Experts of a small language model.
Training: a variant of Adam for the experts, 11330 steps.
Below are experts of layer 5 (counted from 0) of a mixture-of-experts language model. Rows are named router (the router's row for the expert), gate (a neuron's input weights, with its number), up (a neuron's input weights, with its number), down (a neuron's output weights, with its number) and show model dimensions 0-79. Each number is 200 + 30 x the weight over its row's rms, rounded and kept within 0 to 999.
Before each expert's rows: "mostly gets" lists some tokens that are sent to it at least half of the time; "comes after" lists some tokens at least twice as common just before its tokens as in all text. This comes from a sample of Wikipedia text that the model never trained on. Tokens count by the router's weight.

# expert 5
mostly gets: "\"", "°", "----\n\n", "'\n", ")", "″N"
comes after: "0", "9", "2", ")", "\"", " January"
router,212,186,129,238,154,282,199,205,240,228,270,208,221,164,224,223,187,234,221,227,170,179,234,187,201,215,193,201,170,187,196,165,214,175,240,196,164,190,129,239,222,171,182,210,222,157,205,160,185,190,206,229,193,190,175,206,192,207,202,197,164,189,215,239,159,227,202,240,253,187,163,200,202,215,222,243,187,221,207,206
gate14,216,168,198,198,231,216,271,221,197,228,187,243,184,211,234,221,193,224,189,231,204,168,202,159,183,201,153,217,191,160,210,226,194,156,168,219,189,203,218,193,190,161,169,186,186,265,226,159,205,194,181,205,189,201,190,235,113,176,237,153,126,224,157,230,194,175,160,231,148,255,148,223,194,188,229,202,184,206,227,219
up14,233,226,231,213,214,200,167,181,180,210,205,228,194,189,204,187,232,233,250,138,217,210,189,187,222,193,190,195,241,239,214,192,262,226,239,241,203,218,161,228,220,180,198,145,163,194,153,224,136,190,149,122,214,209,148,171,225,234,204,225,191,162,221,178,249,209,200,240,188,230,207,256,222,199,241,214,199,204,167,113
down14,225,209,236,180,165,226,200,166,254,177,190,251,180,225,193,188,184,267,205,190,194,163,181,166,150,135,158,167,210,234,177,217,165,218,191,225,204,136,195,286,209,212,274,240,227,170,235,212,227,135,237,196,243,224,208,131,172,220,196,211,170,213,158,220,174,175,223,261,211,181,162,238,198,196,217,164,168,197,224,187

# expert 0
mostly gets: " University", " season", " film", " School", " series", " York"
comes after: " the", " a", " of", " The", "'s", " his"
router,231,249,170,262,187,218,201,188,201,300,222,216,160,204,224,221,158,219,217,236,169,273,233,185,189,194,190,162,215,175,206,205,227,192,178,182,163,217,213,221,228,143,207,192,251,224,218,149,174,219,187,179,218,204,214,200,172,222,199,198,159,201,221,200,218,246,168,172,258,231,199,211,266,203,201,202,194,252,205,245
gate14,204,130,204,194,215,156,178,270,167,183,171,200,167,207,194,222,235,218,241,211,180,197,225,174,263,195,213,197,252,193,134,223,254,240,235,205,192,188,208,255,172,202,222,102,133,197,236,186,213,238,211,160,228,225,184,226,232,201,242,223,135,183,148,202,199,182,245,194,192,230,256,230,176,188,183,190,146,202,206,209
up14,161,224,218,208,162,231,275,145,169,210,174,201,260,179,218,178,178,191,192,190,266,248,176,244,202,242,212,221,182,168,231,241,173,210,175,183,194,193,192,225,196,217,132,209,237,267,211,189,179,164,184,220,168,184,248,194,176,180,200,129,212,203,221,199,142,191,261,210,228,186,180,188,208,212,192,200,150,208,207,193
down14,190,204,220,247,210,217,149,213,206,179,231,213,215,163,180,207,217,197,192,215,237,240,191,195,175,208,216,227,215,225,198,197,215,180,187,175,197,183,217,172,228,233,240,190,190,220,198,196,147,206,203,189,237,207,204,215,212,192,199,191,205,208,240,195,199,206,205,201,173,241,204,179,219,205,223,256,225,209,190,143

# expert 2
mostly gets: " (", "%", "(", "°N", "idae", "″N"
comes after: "0", "9", "8", "5", "7", "6"
router,259,204,144,261,171,241,231,170,239,247,252,157,182,230,218,203,152,241,219,220,184,207,229,173,254,173,225,192,167,157,180,149,195,160,210,202,162,212,218,200,201,179,231,219,208,187,229,176,190,213,178,185,197,210,197,181,166,238,201,165,177,210,211,248,217,196,150,165,272,212,155,205,218,168,249,238,145,221,199,185
gate22,103,205,182,204,170,205,169,182,182,253,223,142,186,197,211,248,168,151,170,199,198,265,208,222,146,164,186,161,230,183,256,230,233,185,175,166,174,208,195,159,228,193,212,184,182,182,215,215,140,180,249,214,174,176,167,226,171,231,128,205,175,163,219,202,206,179,162,215,207,202,181,173,200,216,209,212,199,194,166,199
up22,165,216,201,226,185,183,246,188,236,237,219,178,207,195,166,233,176,136,186,183,210,177,223,224,147,184,160,185,249,186,244,207,193,182,174,137,193,232,192,201,259,209,229,175,191,150,173,225,210,195,263,157,174,159,164,210,192,215,153,210,214,199,216,177,207,185,163,213,201,206,182,181,183,195,213,144,210,168,170,186
down22,214,155,199,200,211,155,212,214,119,189,189,187,193,219,211,150,190,160,180,216,160,231,184,211,175,191,172,195,214,213,205,217,255,194,161,222,183,182,216,188,225,205,179,206,197,180,175,177,188,194,179,216,257,209,230,204,203,178,198,220,183,168,157,145,195,170,167,237,248,174,229,209,238,193,130,190,223,195,248,158